{
  "num_hidden_layers": 11,
  "hidden_size": 160,
  "n_experts": 96,
  "experts_per_token": 2,
  "d_expert": 96,
  "d_shared_expert": 0,
  "hidden_act": "swiglu",
  "moe_layers": [0, 1, 2, 3, 4, 5, 6, 7, 8, 9, 10],
  "router_score": "softmax",
  "normalize_top_k": true,
  "routed_scale": 1.5,
  "balance_loss": 0.000512,
  "balance_bias": true,
  "router_cosine_scale": 20.0,
  "init_std_router": 0.0118,
  "lr_router": 0.000992,
  "num_attention_heads": 5,
  "num_key_value_heads": 5,
  "head_dim": 32,
  "vocab_size": 9647,
  "norm": "rmsnorm",
  "norm_place": "pre",
  "norm_eps": 1e-06,
  "positions": "rope",
  "rope_theta": 8980.0,
  "rope_fraction": 1.0,
  "qk_norm": false,
  "attn_scale": 0.177,
  "tie_word_embeddings": false,
  "parallel_block": false,
  "extras": ["capped logits"],
  "init": "uniform",
  "init_std_qkv": 0.0584,
  "init_std_o": 0.0,
  "init_std_up": 0.0584,
  "init_std_down": 0.0,
  "optimizer": "muon",
  "learning_rate": 0.0016,
  "beta1": 0.95,
  "weight_decay": 0.11,
  "lr_head": 0.00567,
  "max_grad_norm": 0.5,
  "warmup_steps": 200,
  "schedule": "wsd",
  "decay_fraction": 0.683,
  "decay_shape": "linear",
  "final_lr_fraction": 0.0,
  "batch_tokens": [16384, 32768, 65536],
  "max_seq_len": 1024,
  "doc_mask": true,
  "train_tokens": 323200000,
  "max_steps": 9322,
  "dataset": "wikipedia_en"
}
Below are experts of layer 2 (counted from 0) of a mixture-of-experts language model. Rows are named router (the router's row for the expert), gate (a neuron's input weights, with its number), up (a neuron's input weights, with its number), down (a neuron's output weights, with its number) and show model dimensions 0-159. Each number is 128 + 32 x the weight over its row's rms, rounded and kept within 0 to 255. Numbers have three digits each.
After each expert's rows: a language model's description of what the expert responds to. This comes from a sample of Wikipedia text that the model never trained on.

# expert 23
router:119144097193112108141132005085152093165089139126150130079147106119150091166122106144141152120134099125082035159134125126176092163161148126105146187131125100111084105100102133127091115068140127068171115070144158097118182103094112137148094100116118128187126144126130168122163153091128104102114168168111114110108141118115167106171124127134147101106136124071135091081099134104171119142182137076174169124136159150144131057094171144045118163130076156170192177120149093124121161100140151
gate4:148120122092118180141117154097104103139142124128150113152157158148143151151119091084085110174137060162022194106127203089175100153119181082084134103163151117120085096121111087118145158145088135112105097197097115142140070156127113123134100146156105186144163140156164116141134104061100160150124123120088102145157137134116158131124187126169125074217120184147115143109158156166089130168142095134073077135096163107114108138081147128207135090122125129174151130141109120110098060168145146
up4:106190145141185073128157129134128125139091144126100134086085128102089141090089090172188106106141187127213087156121075125077118109105119172139131104135159140140178190128105169106101108126102075124098083073137116133115160120085097120140163148150114094118138127091127144104135123190167111125122106130146184120112129137100080105136071110124099162050162092105181113148102143116162106097100145103141172122156036107121120169102163076057163188098201152105134121092114089116138171113118104
down4:099164129140120134128147122133107140144135169130106147127136140118160159109127132112120133199137046192129135146056132137075087094163128205094103133169160113143154116087101119073095138130079117131189125173107077185136121116098133174103111085208121076142127173138105115176119108112153115148093135141129096071154127139152167127106165148137141084106153132099135107097108137066109113147120177085069153132167158036125153028079124109129164130094166163189103114108152102122140144177152158
It responds to: Clause-ending words. Words and periods closing a clause or sentence, like years., children., advisors., sq mi), °W, plus table divider rows and comma-free continuations.

# expert 35
router:131126099145129159196123114181106119139175117147161113110110171135126123082063160108162159165138136168085140133084112160134177129153116133168115126145204101180140132069132086136126122133093118127064191087064121158200200158164155109128152113139098135135156142143126145156125137093081172155126197084160120160115110090159171200165157133123069119130168081103106071120133123145085171144102132149166135089066165075119104140210124168166122130109147159146103108126098161170149135101120150
gate0:106132102092113143137190119116117132127169141120112141118121092139115143151135143075155119171167133120108092163096132138156133112109122118110079168041142101211063149111155137125103169110074115133137142096066069139169138110165141146156112153147146144132053094067116126081134149111079196150130131154123147122075164173135073161151120056128065155149156140090137095139144150154078183142187084072191068182118139134117135149118138063127156159165138108129147142154126161100093106061123152
up0:130118186136160168133142134144133167082205125097206130163122130117076121096114143146136150118177215121107135132117141113126157155131088126122104175087096090157154121100080161103148135114098137101114201174131137154094170138115090121132136151145203107117113154119141122122111132151117099143155149184115090087098129121144147109081137118123095120067151127108146095151177127105163094157090097041106125167075188129083180125121162106098157138138088114148163160113099159027128029131168137
down0:169152116127161181155126153124133115116055111125101136109145125155122141144196241149134125122139075144180132109155091106096097117108120113157175072092117126153140189162081158101144134086102104122092176144141148092121144170159093104156115169102080113149174164145095158144169118104116146136109126116133140155171117114117110085143145089130152063131145144132112170089057117152109133079134185178139141060133126140181083063068114094145142088136115098094083127118126095178112192182179164
It responds to: Word-final suffixes. Derivational suffix pieces ending ordinary words, such as ary in culinary, atory in stimulatory, iate in opiate, ian in Tunisian.

# expert 24
router:147117187072116099110112128174149070112107118167074118161086068168103129152136166130118135159089091035160136113061194101127082142101121103125122141127121109073077102080129177093114095215087133141157100107142123112165102126112139105125118121099115128154097127127123145101138088169144167167154105164128120097137131119139182117033153145199159113128154159096151164110167186127175159158115119131061126114113101190074116087139186148144157160147114114093136148094103090140169104102104137
gate6:126151163119142171103102135086099123131190225131147129076091131174143100119135100120106091144090112107130183138092100119093102089119147147146115107123240097158111198112153133115143148175069103168102143098150132122192127092162085153164173114124093179138168145128128152121120100133121201127116107123106109190158068156060137116111076126115120113150122138129142120137211098118136050116115137154109143096131104029156140131127081111142110157150117148169108150180155154117091154108111149
up6:103099072146122106127164163146129148086070046137121130196157112066133142134109197101160167136167168152092079127166163127134143171148108140124116144116028150112158066145107099159109146067156152116147082157121130172056113177122163146092107121138123074113078111127109152154135147107136055139118128099157156074094183121179120161141163136115127172132149108128079102125031134091126192116133107077153128168139168189122111158135150123111145116100136116110136115077087122135144127147155113
down6:103182110140133118116125070029125187185135162089166115094157148161110129135143113132130066140140144118126171186091163101132135150104124146187089147128150136075162200118132196108169171154125067139100107134118097139140104146164077126167114082130078140140144172155097166133092121162150169175131102153141100097154102117150125123156115103154091130134098117196096115074167100080126126125102087148060133084092141073118180094128065091143115159158150160140117187141101166106156138125075168
It responds to: Onset after hyphen/heading. First letters of a word after a hyphen, comma or "==" heading mark, e.g. water-s-oluble, ==M-edal==, Non-p-articipation.

# expert 22
router:123115140094160183146161136156161161147123088122161166167205115148125138079128120131160173158175117144120122113118115185114182111106108119135188168085132119081253111118125076159189119102139106069146093140095078146125140165160120069098107123138087100127134129111158140092142133148140112199107126178141038147087131132180156115140109113122141124099165134153100102139114077086126142190100141160127150162113165156091182049160138121146117141145110098129104126166105183160146125099066126
gate0:151147149155120126092155145210152124135161060151123085146128156090145117117087122107152166136143094178079103125097136189120151137112089114134120111149082091071188118166123127169103109048092120148082097114084135117069091133149092114132152090136111118112075131083151065117138157154168178125176107057088131157095149116138187135204124189117158173111133121136101121163114124160163110143069129150154114055120108150158172133139123202170126179110163160126069138136132106185156121126151115
up0:113133201135056112127114152188136156249149103145101044112112109103164087136059101125175111125137168186140085108112101168156089107138105123125090154173067121102140107185096100144101192069119189123103115111116124086080111117110102118114149126139084106145057128108136067112114167128173129151152167083123080130143149145109113114173161127077150174155169177109103127106096116147126120138118101107174121130124136142152138157099147148105126138099190164102109126136136116188143136161103083
down0:136147058165156091181102124111102150111131135124129182172157136205148149125169120130088108107150146066142120184124166110135086131176151098111143061129191141135089141053144135125105123180118078132149203173178115152127121080101139105122153121085126085131178067098131182137128128103127117104119141166175177084097112124145060154151090123115147117151103133193148139094131119102086152084156138122103107110103134123135098154191113123096142145204088167142112106114090146054127063110097164
It responds to: Word-final derivational suffixes. Closing pieces of English words, mostly derivational suffixes like ible, ification, ition, ive, ical, e.g. invis-ible, dysfun-ction, cont-ribution.

# expert 0
router:209095090114156145144102121124118162129177151128086146136095133160175075115169099115134113151158105174138176127157105094130153111145136097160090105127128083090083144079116175108204176166185140172103154160123104117131105134095145148134124175122067149110114167174109119076073126128103173141110137132105141161129124094157126182082169149065119055139101124144097145076187108163130148153112110168132145073145191104166127062160081175188124073131083108110171122096151104113155090164123140
gate0:136125086140146069121098065090117139144075098146096123171131112119136112104106139181165185110073156157088074163062153135140111149112124113125137159112113130091170119094145161141133134117167123097091092131085106101121190168111172051157107076129132113113032141095152145106149183109050135151165140159139172204106084132125154135048133139119132116131092124157110126117111125220141141099074108128146109159133145157141154032150132097150094110140130105133167108158101153143141151080151156
up0:119127089149143078112102071094151138172080103155100107159097128070154124121115150185161159115105158173055075162076122130139129116145127094136131161133099136081168089091133141153143143117182097076106099156087114105107156157114151083151088047130096125119067136109173138102140170126060125140172146179137144189064093128142166149053150125132127114118100122129079135065113137210127150096094119151126123167134156161153149073167146082173077107125130103129176126172115168144131153077149139
down0:139045159094170105140151114136154179110134139112138203082164102131138138164168128147181114131143157064139102148145187166121136111105134156119100126090109125118166127157136164109222139141085137134132161122135123192111074087157159162111135186134216153169155106131092127152107099130148110116080122115152101115150141139104114135146125106131150149147150126178173138167139127132178079127203148085167093085165148153100154110117135186102201144174133128154129060103167099209086124165117084
It responds to: Commas after words. Commas and semicolons right after a word or closing parenthesis in lists, places and credits, e.g. Belfast',' ; Hungary (42');'.

# expert 54
router:096150099075066093118091124118157073193101096164116137146198133104115125166157118207177161125130072143117138212072138179138109132093132144148086180096137165141123092079082088157136105098104110087106108095101086159119185106104142098124109108135128167136100119125145109134074189106109110125132078139148100090095160095175135104121070121078108173125131106130133177093084128150141143141102145129175125163131121172151175082117148124101150131217162120117132106135110127169182177069140157
gate0:118152112147102109107178082093085094129097102132144133169155104101162153143193061107122081138145084120090198189106142109152119130054099109079093140125125074116085176161087093140162141148094091052050067092093138101130138091105122136167114130139161178127183149191094101157143145111163133115158129139132172166071157125124162116150091131060116151132138116161133143124166187144105112162132179101142156103118133150199128144152138120111100173151188154159086136113138182128149158088142134
up0:183103107121157132161120163205148195093131118076130135130066141170130135149050166097153143139127155124143120091120147131143112108135140157122122133158138154111186023131145132179091115154116167131203135173125114157091094106124147155125130096150095079116038119126140132152102112187143149154090101128101051128131142131154082119131140113195121134094145130118130126123089111105100162094136056150122125160148076148061135138104091183180116088132103131123162149123093101126099074216133103
down0:105145089166147126119166074106118094124094148111130171120110075145169144082148104067076088144139102174105205148097130122156113104111088147103141097130059181128074209062121178094167137169136114099115127113114126113129167169120133168124141122151143188216223139118112084136096146115108103130093134107142149086158123120149128134158133155071103117106181149148116122095178122137092081171107178116143165123122164089149109155134169109140132201164112132128097109151146156134189168081125170
It responds to: Common activity nouns. Everyday nouns for media, groups and activities, often before a suffix, e.g. film-ed, show, book, drum-mers, bank.

# expert 17
router:176169138197134162106056175148126139091163100193117133132127133104117126095107113105126114094122137106136062096142125130088147083150111165136067122210078125109153089159124084150136133094130083116083072174136166050146106101111093155149164149105112131117123198149144134128165138092145106143138136131107203104205157182155072076100098135122114106140173120079130116087121095179198085135132142147133180164167113130151125172105110176110132135166106135153156112097187097107098124120090103
gate0:127101172165093171146111093100150154106156155158113138124108199122109159107170085109153146084122137180069114180121184136147163163115125137161108153111131153165155116035099126121104083111139145151090169138081161136088137119033103155113142165155079089119139152148092108168126124109168122073151112090131113148164107075180102152124139106100075111170184133148108142106105105216123116107055167139142178166147135094119135186131123200107170150098135136134162115135130121096167063098126152
up0:169163119102144131123125121144172110160097127134181103134159087149102132162091162134139088159133138167183142134112061098166107076160140099127169141154118109093087131212120119160158149148090176084159108119154109136188128195148169099150082180150172116144108138141131198060131156139079137129099166118102116113080125162080124104121132154154170150122070101078185126125141140114121147118104113074098102086088072131145092095106126074131088087155083141110109147167116092147114211162207118
down0:164124151205164114124146120107116168186177109137151131138124151122146085122156064145161196089119128228105141104162135146152088119153110182109070089135145155116152149119149155145110150129135106118103143067141121119118130140112134131067139157074067141088175173108138133173144120118123107071107110051123059172108168050148094178104102129129154090132115072159098080080111118131164179156114134160109137098145129149111095174157133142190094153089087133167084147154118140135138087100080103
It responds to: Math and rare characters. LaTeX symbols and subscripts like \ and _, accented letters, raw byte pieces of non-Latin scripts, and odd mid-name pieces as in Pérez, Coulomb.

# expert 58
router:133089123126149132150113126154171145160102093122120163123155145135132104142113147103134104124111143171066152122120137060181147147147105070165097175118177124152098127108078123167122169171161144115159178156052136105177123120131125110126125144104052168155108126121100161143170105081094165147118074064150130177135162187111114195149146124147125129171118190139074207105100103164138182109146135135164077139066222113113156161149105178181143050111175131114145137114132145138138108141118163
gate4:080099182171118076115106171065140141126146172143136140094104109171084167138152147086117082146077119073174146139135068149189103112140097097166105052101148118127089150140173175110092119134103057120109114119181120106143093085138064133125177104112099123160136127110088134147135106144095152118106184087109136113142135143151110124168165111172045143164141107111087143089102101118131104205073187127138105148098091106163122101100112111120131117100138132159056202105148133086122137158064133
up4:109113142169077100106111126051138110189136158152149176113126080147112162171107090129109110129103126067129130120134085190181063124136106138171099137090141117146062104132154174098077149120144076173123114137150135108102099049171131155116174148117142124152120153124088152134146117139069121149078156096115160107193073150134121116139147095182109143093183100135099100025110132119139063163116143098139116106128106096189137056076090111088159105141111118144136179090141134089135175093125126
down4:199150104101127209143162156177129118139137119122174083161117155063151119091119146114119150114205132201069137150133111078100176131138130124065180198143081141169111074147115085137133157112153172118095089120111120136136145143099178102087126118165147184115202114130172117144124108142159125135139103154141159113076131085064122113103132152118164152135123121122146075187170159067126141126151086111133117110186166161087137149202179135126104139123104130064150122162126166102156094162125098
It responds to: Sentence-final periods. Full stops ending sentences, alone or fused to the word's end like ing. or ia., e.g. that year., Florence., 1935.

# expert 39
router:131141139143117102115099157156119173088125136125102108061146134092145071038142133102114150119130118183199148113112122107082122154226175130100086138134188142124140091132136112147130168082088063180096072103069176172130115130155145149151099186128131132123166140114149086149133145180127145091113147148092103143152089062174126167151123142161136110162173081092134095075158080137148093081123105149101188077138132105145120097184078132189108126096129132172183103116132165145135120138104121
gate0:111127130156119138160141120110137147119133074133116157085083160142081132063120080132175159071155084136084129094152061134144135129193174187204130160107158107092126112185134129138088095131153121104065142179112114072150142133109071109101074095144208168131130178201088135116155129064106142093116148099111137139164101111165147161148101156139123094166137113138169163133136130116107082112138155161102173145188145098172141128077141174114166135050104089103175162128127126125144095105130177
up0:094093135158150125181106150115148108117067083105126135145104140133079139131141093114124172076137099147093133133125113097068087159248118087153134200164118145119168117172122125133134152118086131081154108100169130115145149170117115128130087097126153162111139203149073119136183112052130109117114142084110139120143123056179103170152125148136124127162157130115182155141075138114088115119123145152107177118124134125106115094097091111122137098027079046100190144158086159098126155079137119
down0:110053137105116189125117126150123138138105124127152112190159144129169140130165140093096144094127179108113170152109190125095098137137101116153103149133070133153174084103117111145130156239150122176151124106089213098127136170174113126160102131130123131137082090084116135144154180157151150125162092123081112167123182137106130070108142161146108166166130078118129110165130184104130137188137069126122144068114071076145119082099076159119104161155143133181044130083182146095121131095108136
It responds to: Mid-word suffix pieces. Inner or final word pieces inside names and words, such as -ly, -ian, -ine, -ially, "un-less", "Al-fred", "Laure-l".

# expert 40
router:094134188131173101115161161090086187170169122121166100129151116146092102143119120141134125151120129103183111116099156105076120124103115098069147097089068133126145138070132168069105155146122074171147121064132142158134118123094148111104142151084164118070110143088140087155158100204145183141158089165089160090077101186119126119099180124155142087108093117141099128127134084092182152068134070070076131110132102197160082118119143091110050127156145134118138123110144164120068124169108098
gate14:142155138111121100155141115118090115077134143171070074136158096123106148119189133169099157186125078166174114105188105122120145067151205167126084150091126116210126116088137108091070138136072098121092159154130139144122077109116115131139130157147136114187100144142159138114088129135169196140104168210097102136154063114122107157116131130157100142176164135142099066146157116139084167112084111098170119150106128172099134156113116115196086139144080083121134059132138181136076110128088155
up14:116159113141127083068156144140169146144088070065181178134094151099142128105131089105130065076147117113055182131081126134091130216121115130152105133109156166084133125127104096189159118131164148123144066115126072089093119150161144093127126116152182113136143185166058139133148172139133136149112177117135134120158142142154062093132126123137196139107096137090150157127127155097126056101147171157124151162135163078160127120171111151077114113148202146154079186110174129105173169114124104
down14:154092122112139121187117108097129094100109095092113147156101184175111131161110159094112130192124091129192104109137084107094099071144182158118162130188172120149114130158158130151200098156133140130115107095191102129093130096093120123160175218100159138090119163149156117125105072096142149065131144135148156096148174113085209150097170134168195119148146124186109111160156131046086120103125116137115061178137152097076090152126139131160180124158111127157131114133123099082119142175144138
It responds to: Word starts after punctuation. Word-opening pieces after a hyphen, bracket or quote, plus stray byte pieces, e.g. (ie, (en-forcement, Cope-byte, Ét-oile.

# expert 55
router:177133176097155104117153128103057141153169135133148082134099136171157132149135120140136096138102153113140110161125160061149159145176103129120165142085125103141124102132062194114116073092120072170150113137183142095124143101136134143116092153128163151089122120105037138098115119187121143117137073134117106103114148160069145066080101090133144102106118171099122179194232135075125123093115080084104146195160131154101182119169105067126128138064131105115146125074114088109146123095114103
gate0:103128095065143087184112102145151102157084126091114146157139087146118131111113148132125106142135093159046096130182153140139113141092121085156184115136079128157162148141088170161112150149128194062131148144180116163089155194087138094108126072132064173182151155123097133155095098096083177142100092168108160109114137074095218134133138145151079109091087166144116124149123093062121154167128170133115128175092182130119119142180104175142137155139145125072093100120114123089158091095175127
up0:153157109106148109157152075046115152163096075140154118088145099111151103088147149130128112121109124103088081063127085118143153099179105102118101155116100136121157096079116117143153078122139117070057119180122122122146112108127092108099053113128178156120159097141134094147143104096136080144174108174083088115145143155092126152128070123150121095073150143148130103167082122076125080152134216094109140154073109081107110144157141227145129154169142129108083168138108104092171149100085059
down0:150077155175171190105199117165103130127090158127157135116123154112129126064118164033107186120117138075153143162097096135130175124131164154159108115126137173147119101109139096165138073083094115089058146122086123069157126134134126150105123127165170106128120140128140127059154147067174117142136202076121075144160150174134095104121144134155107123144158196097110161144100095128121089151069108141103100131188123057164158123151163127162131105142168163118134132130147169139131197143056135
It responds to: Single-letter consonant pieces. Single consonant letters split off inside words or foreign names, often after an initial S, such as s-m-all, S-k-atudden, rob-b-ed.

# expert 10
router:124146133096065107127141063173134163129078135097113091093086088147106134128167178172133088098080109091138117177140171142171122128154158147176108124098080114170119105106126119152060159147164118098157165188160135132131148097082097133104131085129159170120127065096152151106104091099114089135140090151205094143139169135059142106122124129155145156176061161124120144149102150148124199176158159153174126092183093169089178172113157133113085127112184104146129174157103109143121164054147108
gate0:052125124155114126132102146134166117170091107168048108120121125102161134093130156159096080186142146115158196165088137125165094140093127089105135110144150155074066176155158092125158150180171146124109124168108130133155082176195156117172127163161197149113141097163106099153165138154189180089090135145146139187087127140169090106102126086128106108175092138152136122146114145170124148066131115201099134168095110133176152148164058141135113126047156146134091121139136114084163140150117123
up0:091117140105114122121158139119121133159067138134157116174112096109119141124187127173085176182145170148119148155120120154148174162102097106103105137157166121112101179155127158120182127170196108117158121123081138148194102157140131050185142178110168134095137077128142088111108195172175158118166161198152090177075113156137138119085123108145078176128190096131138122178169101158121124092126130150098053099131128102181130124160101174158134140141187084131144153143107100077186163080120132
down0:129150121089042164176125174141116149154159140132142184140108178109161165175162132064158067088176157144159136127186142089088093142161162146089144107109090086100164118095124158129168193154101097137116158100121101152133129142105126131145101169104135148069109146103079095090049161101133115091165120121079129111093171103104104091084091160121082151172139120148076102091190161027108131126079162137143097115107148138083082113094147121152156123148117114135110156078117131094130125105137069
It responds to: Word-initial Latinate prefixes. Opening pieces of lowercase words after the, to, of, mostly Latin prefixes like ex, con, res, prov, e.g. ex-ists, ins-urance, prom-ises.

# expert 3
router:134136090165066121113124087096097151136152201089178117098115139149167126104139171142171173166085121118071135130104114184139090124114142207157123167105106118109156118107133129132101100130096172146152147097115148167064153113157152188198169137191192082124061188135188174147128085087120101105123084152113090092161132093152149105167129168107105107092169153097135094128118138122119144087132135091159139170151116163131157104110086168112112124138062148130106076108117098096142213112139085
gate0:123135128186140104092184122134129110144130147124117140077072097157140114124119160116133131143109124079149083109151155124121173116122121102137117089140024120120099108119143145044180058135141188093073152180074137131099059120162114200157129093134175129111108191158107166122167110099104219129085167119082114139118102101094161174129172126178110161113132086116101112106148101162142143139131164123090113101155067076205150123151134131154088158143146150141116101083078135132072127123160126
up0:136121132194113125092217148115137140134147139132140152079046118170174110140142144137113114137104104088126096132132158139109129114095121120158100094150052130111120105148180129068161075136126210122106151131109135168105043105175096203157144085160118130105105176176125165119182092055110197145115158100089134141135116092110184182120154151167103159099123091130093092083108119180113137100117167117062099129154078102163129108157121097167098177114141136161138093124120147116075111119145108
down0:085117139095102162101166090050092136154068087094135133143191091120067156116093087133175116120124148133072114137124104188075100128111143172182139159118211126164082160157160127112164121103108078124111135099104084164142114159153146181151103167111172133128162124116191142156110112159150163159106125120098121165142180182135088141133194144133076126168119183082138124199132105110124119156123095123111120143143154100061135156109138094201091128080155107146132117172185177142096143106121097
It responds to: Relational head nouns. Nouns after "the" that usually take an "of" phrase: roles, kinship and abstract relations, such as president, son, influence, CEO, name.

# expert 53
router:164158149104178185181179139096156162089130090141180169154148135084098116170108114110125144129144144100130079109134091141091143109143098183072154085098101126040142098158101144093151177096141122075145077152129128107105160152137050060165150147129092113094178104064131158148127075176170129174185128154125175135125111185119122060065094175109129157119155133137122129164085055167103069146089131113099145132137160112133114095127108147095114126119096145139144133118144126092069103138096141
gate0:179136110135109215196166121171139085105105138137127083127122133051068128164142116167117042114125111146084115113153127139111132106104109179177090114139185083109124153088126132145123189156143133149135109121148078143156121152168148142081121118156150109059098153128094135052100185140138152171167187163131155115048110094160140113112147146124090101177186168057104125104136127093162107135064105119141151094161108069100092127082088120135144104152102157108144125137152139129103141137142187
up0:145152083198109189131087114158169084110156137108066081102117114131116110142110163157096109119126096112115087071166150109089142105152111146160136135129199112094119116064115158134077133148189156202142164128163136148147147170144180101120121080114101115094121176107109134111067158094138086185115164111117131164070093146139125115129135153077181121150172124066129171097123108137149185098135126111106143096124097123108089116083066100065100138128092131124135125131156139142033107198098182
down0:097095109134200084183143088163122120123141123189191150120158143173118121142102110106113142122147160163171114152136161127136135178127135124081116123119079138136116122162127172117106079081104103154135140125099129135150134090136107065101185155160176205117114100098205189082122081098091106086121119077183143136163153151083084096123102159185165133115141073160167114184122118114121104162130136097124182128143137079134079102121087152144136142032121189149148131158192118096111114086165112
It responds to: Name-internal syllables. Middle syllable pieces right after a first letter in foreign personal or place names, like ij in Vijay, id in Didier, am in Namibia.

# expert 7
router:121105145157126158134180059160058121139104076098149135116168127137137150173157171119060171147148079121156199119116127117135142084117094183057080144117119141163156210123125107144090122111152180127136160118103103122147137117077125148139105184161148030139103108120101081115111060140157160109147082152138164109114098119077124119062112100117108093129142108159183059137093112103136090172143153112117172126125096133120133082118112130121171142137125094053108087126102140116184113186173108
gate5:094112097136069153099145149162110155095106110080171081158066111189137162156089143152131169106157146092187138036101159149148137106118104200141146188080136130159138158126216166156133128095127127097181126106098113104080158103093171076142126156172129097064156105145206156141150124138129124108124155213168133093153075115129134101120110141147127112140131100135178116123112129125060115098136103107107118156157097146090138091115112099126126086174099141046169151121113112111131113138179089
up5:164129146161115133127127109063090123185169151141111108077123154122153154134118138108114050108109120133107179141143130168097118152121138108141152065077120158149153104169133134103127159153092105162120087165072166143133145107103119179062153118089141095133138168119098098130124097115080062137026177121104109141207178151191133091084155137107096127159120175169113146097161107108168166095088164166193108088143208069127119100111096138120131124096141139186110185171117151101133145115108126
down5:117119135150127152102144197142148128113172134073169130121070130037100120158144103110168139135129194168113141083092107171110163134104118104177127113168145175149155154091102135163147133028049162130150081128135184147112132144143113150114125119081173098177116090124135130134118108149135172115061114102147064080187111129121084148133152125098130068172131123115149153116151102180086135098125138051153120144152082110154197147147133181122190140112186113174148147171160125131108165124130111
It responds to: Possessives and clause joiners. Possessive 's and clause-linking conjunctions in narrative prose, such as 's, ", but", ", and the", "while", "&".

# expert 25
router:133148100083096161102159091108107174098147125077130126108149122123131112156149132102094107136101146074083119139094134151159156103064166094158133178138113170123039114134155059153148105151164126155091125089138101048078116114135130137121133133126149142164172175097095188139169142104143128087155150104124090150117130103125127085080199090127092107155135112112079167132118108165109073121142102149110112077066157127140073115169164097114025116191080143130131042146156102186122119138115119
gate5:126123142117105145098107168147130132097151185107122110173169134166104152102148103122097121093178141083141146134055107170116191150070099066139115112130107140124109204141205101114153125118094123137052129039106121126144157151132139082147163097151124194180221128122137173139128116197092060121070165080126130104137144108138124081113120074114099120132145137162114138176145124124133120124116127143116167107070186134063102148165149083133096118143103149180125076157121125178146104145105154
up5:129115129103153184101150088193088091145100130132147066146115151149126127167120203143143144134080181198133147088141126084122132120114098124110194151136111147057173107141077167127135154054109168149148135145089143104139118138108181124068087118128091059129112121137095114135149106148115165147139140131111118171091063104108124136088135190137179111116125095191124132093115096123131154115163086106062120102200139190136129148154146173088107122140164083080208111143060123145111127150167112
down5:154143121151157110127135129138139151128113147073133198123157111100105149136135063158153134153168102108105069128115154156078078093161117154183102102151135062116109166151172160071133118184078115139128108174136128110127094125177118206138188123174145177082155200126131112083157137094178077130070104139130104127164139159149148067187116107066104154149181145153109161127148127093166101145086125176163124171108134102158125129054127086142150096146116187102077124107171154139156076117105107
It responds to: List and infinitive connectors. "and" and "to" joining list items, place pairs or verb phrases, such as ", and North Korea", "between Foley and McDonald", "would".

# expert 52
router:141134085111185160150143123170111104128109137107183105197127133157101099200083118104080080151160154151098120138109112214158109142080089106104132095142127140114157096085133094093117115136126130126165143136108088142168083144132128091149146074102007146164141111148141141188110116102119195140124139104129175112114184161145164135164152140097061125119118128213128127087103057120154181131117096100175169103058111109131142111158098095150152139129093165100153106133144180153133132172137094
gate0:139111108180112159134151113127184112099083108121115130138111088092103077078157143090104084107133134105116109098141114118106096147191187162097136135193198183112158116167158073138054082138144078186168142138113098123123117116154103126118189141133128115097098161147175117165142135127127186135089153030123088154165112195183151197139170164095089132107189093150125090128086069136106167159105137170161143109129136112119111126141127139190129090137132139102168100123171127104109126167165166
up0:141131085154118145135146093132190083130126093123103111180128070097110103081123089080090121128147146156136155135111154137124084174201187112099138102168171146131178098117174075141074102164155122169156124126125114135142131145143085096139187138121133112083097131121116118162137085140118144157094118064119106168158109218176144200146164172109088160115204099177121086140133082132085150200120106167159173088114125158110119064142154186162096117158156162122144093125124164115124073137163153
down0:085146144116079062136129123096115143151191134128141122062076178144157135140125099132154154149128119111138154104136132135156104061107066158090096146107059124155123135106162163139178197118136146111105116084133138083131169149112113094100103153130097109181132106143119129117117060127157075137158127173162134074143176128082112069169098125134156144128102107122120128098165113095145063127078077131119152244105160099102136151112068112155171182090129069130135139162096100107139141115051174
It responds to: Mid- and end-word endings. Ending pieces like ing, es, ere, ey, z in names and ordinary words, e.g. Throw-ing, Scheven-ing-en, Burn-ey, Jiméne-z.

# expert 51
router:119133097170129120137131115204140166156124139142139149124163128111158111138118121121163128140126118139117142133136154162161069161155055103117102171107118106149141114134164079097131164127154122168107088122069106185160083183160117149069119104069083192100118207066141177157170151089076103161115096132118066120144128106132185136156097156126110121095158164161110131096099083096144195139134122154185112076095147170097192108155070141137110129181118137087182089121125123188176133135107187
gate0:093126104096101107116147109144120164169132095126165164148132155101111118179160154115142100135118163169163099075105137126084082161114165100112146164178151106196084130104167136133142071134204190165181150152138140154089151106123085172123114125108157116141061164166203157117151129091078103128113115099154108123168167139092129094168150079128079091101121131060129168108150103117087099089046114130142144106133237115096171128085142129156089150132162159121147080120154133091111071141122153
up0:119160087117117135117131097112143157161147113134179154122112151094134138190177152115145118140141168199150070066129137099110043169085139134115174193151106137209121099126156122117129067145223142167189153112132139132088157113134113151113148123143161122124121157174198133130154144060094114131129123074167122166100164180113144083149154083120063071083157117069131170115121115139099101108095069141131168110139213139092160115099143135139106110158149132112132106145179125087108101139119135
down0:147151166159118212099163100110125087101128153169103129103119114113120150093073095133087120127153084143066141136125157174129155123134125108153162093081078172083157122101102108102117171106113116103099172062087047088176120135178144091174119111173111120119102077089064159121122114150151181137093130152142096162076133145122139137137100175124105147154146135136161101124073109187171135145207175095147196127164088188144128079160146111123186172104125089106160125134106156124139191106123118
It responds to: Noun and word endings. Nouns and suffix pieces ending a phrase, such as year, company, attention, and -orter, -ation, -ism, especially "that same year".

# expert 37
router:115133114151092114104114152127105103134146118130159167108127142170135111129118084124125134127156138064108111082099092161147160161190114094146148128146167110100097191180138115155093065146121110183143162112202135152104151132153158135163162144114127171142110154166106141102087135098115120161081145061136096197201182173136098176164112144089145124173090144096125193096134114132125129144130162190174114146121157114135143167092247107185111118164143152155120115178214145122120087112096164
gate0:058123158161136182089128156170124139104149171145073135094135133146123152161123139142132105159098152120146117105113103126103134103168094159071181146134108101104125128095110179101076179180172140133131120171113084132151141114187136153150128089156158190093167129117126111177115153088132101139170151102124113094197159231120134122130140133121089124122154140144167138205107181143111139098144086125151115147165080154206152222119096209122138136159138127124129114097115076059183134112108161
up0:110087166089153062172125183105126175143104113127144134140101113112136119185150120189160121134162083150093187140152103148134132163133155092127161094127145140160128133167167112162125065147157154096154189096124122156100118130163147080131149123093124139168127183077159137145092102221145166129095131153125170101008170053096175122121099083108172129123123116075108122078146135118185217103083112116126148126090155082092123130121154098088131092147126154093153134157155124143153118117167137
down0:122176115145053186114100100137110176086148142129063135134058117062121135115127176081063103081148128118138081112102162109124149146084163105121074127137119114099120152126165139128132157106115173173176151082097154120091125145110080088102182109102112103123143118113111183186061125103109130123067085151127130132169125124139150088040152151066111124127155083153128145192123084107126132119126095124081131134122129079169147116087099141095100124154125167108061098185162089123150060170137104
It responds to: Layout breaks and field labels. Paragraph breaks ending infoboxes or lists, table separators, and labels like "- Website:", "- Type:", "population of", before headings or values.